config = dict(
    n_layer=12,
    d_shared_expert=256,
    moe_layers=[0, 1, 2, 3, 4, 5, 6, 7, 8, 9, 10, 11],
    routed_scale=3.46,
    router_cosine_scale=14.0,
    n_head=5,
    n_kv_head=5,
    qk_norm=True,
    tie_embeddings=True,
    init_std_down=0.0,
    lr_mult_up=1.43,
    beta1=0.95,
    train_tokens=709200000,
)
Below are experts of layer 8 (counted from 0) of a mixture-of-experts language model. Rows are named router (the router's row for the expert) and show model dimensions 0-63. Each number is 50 + 12 x the weight over its row's rms, rounded and kept within 0 to 99.
After each expert's rows: a language model's description of what the expert responds to; "raises" lists some tokens whose logits its average output raises strongly, later layers aside. This comes from a sample of Wikipedia text that the model never trained on.

# expert 17
router:50 38 47 51 61 55 42 68 62 45 53 44 41 61 46 56 63 45 65 52 38 51 62 50 38 48 56 50 41 64 69 68 44 81 55 48 49 49 40 70 63 35 47 34 29 57 71 48 46 25 44 40 57 62 53 52 54 32 42 66 67 53 51 53
What it handles: Space before table values. Space tokens after table pipes or semicolons before figures, plus currency and sign symbols like $, £, −, +, and dashes in scores.
raises: "1", "2", "4", "3", "Br", "Tru"

# expert 8
router:59 47 37 55 65 57 58 52 46 54 49 42 59 79 44 62 57 61 38 43 44 61 55 53 51 62 42 51 38 45 50 53 56 59 64 61 70 34 52 45 35 47 38 66 50 77 46 24 22 59 39 70 32 38 40 43 46 57 62 47 27 41 68 50
What it handles: Punctuation after numbers. Opening parentheses, abbreviation periods, and degree or minute marks after numbers or names, as in U.S.C., c. 1877, Population (2010).
raises: "E", "S", "N", "R", "O", "I"

# expert 1
router:78 58 79 53 60 57 80 74 38 57 60 63 48 49 55 38 43 36 51 39 45 57 60 39 58 62 51 73 59 51 55 43 49 44 21 41 57 51 77 45 68 39 47 41 52 53 54 42 59 63 71 75 54 32 64 61 45 48 73 45 54 44 53 64
What it handles: Place-name syllables. Second or third syllables inside proper names, mostly places, after a capitalized first piece, e.g. Hous(ton), Ips(wich), Bausch, Ayrshire.
raises: "i", "o", "ic"

# expert 2
router:27 45 60 73 38 31 53 49 61 42 58 54 53 80 27 49 42 30 39 56 42 37 62 42 23 72 37 46 52 39 41 49 52 53 60 55 32 37 39 44 44 66 47 56 55 51 47 33 62 45 53 47 65 39 46 66 68 21 63 39 48 32 63 47
What it handles: Year digits. Single digits inside years and year ranges, especially the later digits, such as 2011–20(1)4, 12(8)9, 199(6).
raises: "5", "8", "7", "9", "0", "rag"

# expert 3
router:39 38 27 53 42 64 52 42 46 59 50 40 63 41 55 53 58 74 60 48 42 57 72 35 60 33 53 57 53 59 62 45 51 44 42 44 46 27 40 54 51 51 58 55 51 70 63 36 38 36 53 63 40 50 49 49 46 69 35 52 15 51 57 48
What it handles: Line breaks, headings. Line breaks ending sentences or paragraphs, heading markers like == and ===, and sentence-final periods and quotes before new sections.
raises: "\n", " In", "|", "==", " Follow", "==="

# expert 20
router:42 62 59 38 60 63 47 50 52 54 34 52 63 40 56 32 52 63 45 49 56 40 73 48 43 52 54 59 40 41 46 62 39 63 50 46 61 55 47 34 33 58 38 26 55 51 52 53 42 65 59 41 47 59 55 46 32 39 52 32 59 36 44 56
What it handles: Prepositions. Prepositions introducing phrases in running text, such as of, on, at, from, over, during, between, and quantity words like approximately.
raises: " the", " his", " a", " their", " its", " an"

# expert 14
router:57 31 41 67 38 33 44 49 40 53 41 65 42 30 56 47 61 50 40 54 49 59 46 69 25 13 65 48 48 47 36 59 55 51 39 62 53 52 55 47 52 48 57 55 40 54 52 62 47 56 80 61 57 52 29 63 42 56 56 78 52 55 64 52
What it handles: Mid-word consonants. Single consonant letters or short pieces inside words and names, such as d in Trident, t in fortification, w, k, g.
raises: "istic", "assi", "ence", "ate"

# expert 12
router:29 39 55 89 48 45 48 43 45 31 53 50 55 38 47 45 57 58 38 55 45 78 53 49 27 25 74 34 61 45 32 55 48 52 29 75 53 25 41 67 71 60 56 64 69 32 50 44 38 42 53 29 60 60 51 43 64 46 66 45 53 85 56 33
What it handles: Word-initial capitals and fragments. First letter or short opening piece of a word or name, often capitalized, such as S, A, St, sp in Hairspray.
raises: "itt", "ut", "itu", "it", "av", "ave"

# expert 21
router:61 16 57 33 47 52 44 53 44 55 69 47 43 65 28 60 66 73 52 42 57 61 53 50 57 32 35 58 41 44 62 66 66 48 51 47 65 37 50 30 64 64 52 55 46 80 43 48 52 54 49 70 56 46 30 56 58 39 43 51 47 31 60 41
What it handles: Table pipes, closing brackets. Pipe separators following numbers in tables, closing parentheses and braces, percent signs and slashes after figures.
raises: "\n", " ", "|", " —"

# expert 19
router:13 57 66 61 84 38 24 63 43 35 45 34 46 46 29 52 66 25 48 49 48 52 51 46 35 72 42 58 61 26 40 49 37 64 68 61 64 70 41 59 50 54 44 45 22 37 69 56 43 39 24 47 50 54 49 48 78 36 48 46 61 39 70 38
What it handles: Digits and numerals. Digits inside numbers in statistics, tables and dates, plus counting words like two, three, several, many.
raises: "0", "5", "2", "8", "7", "9"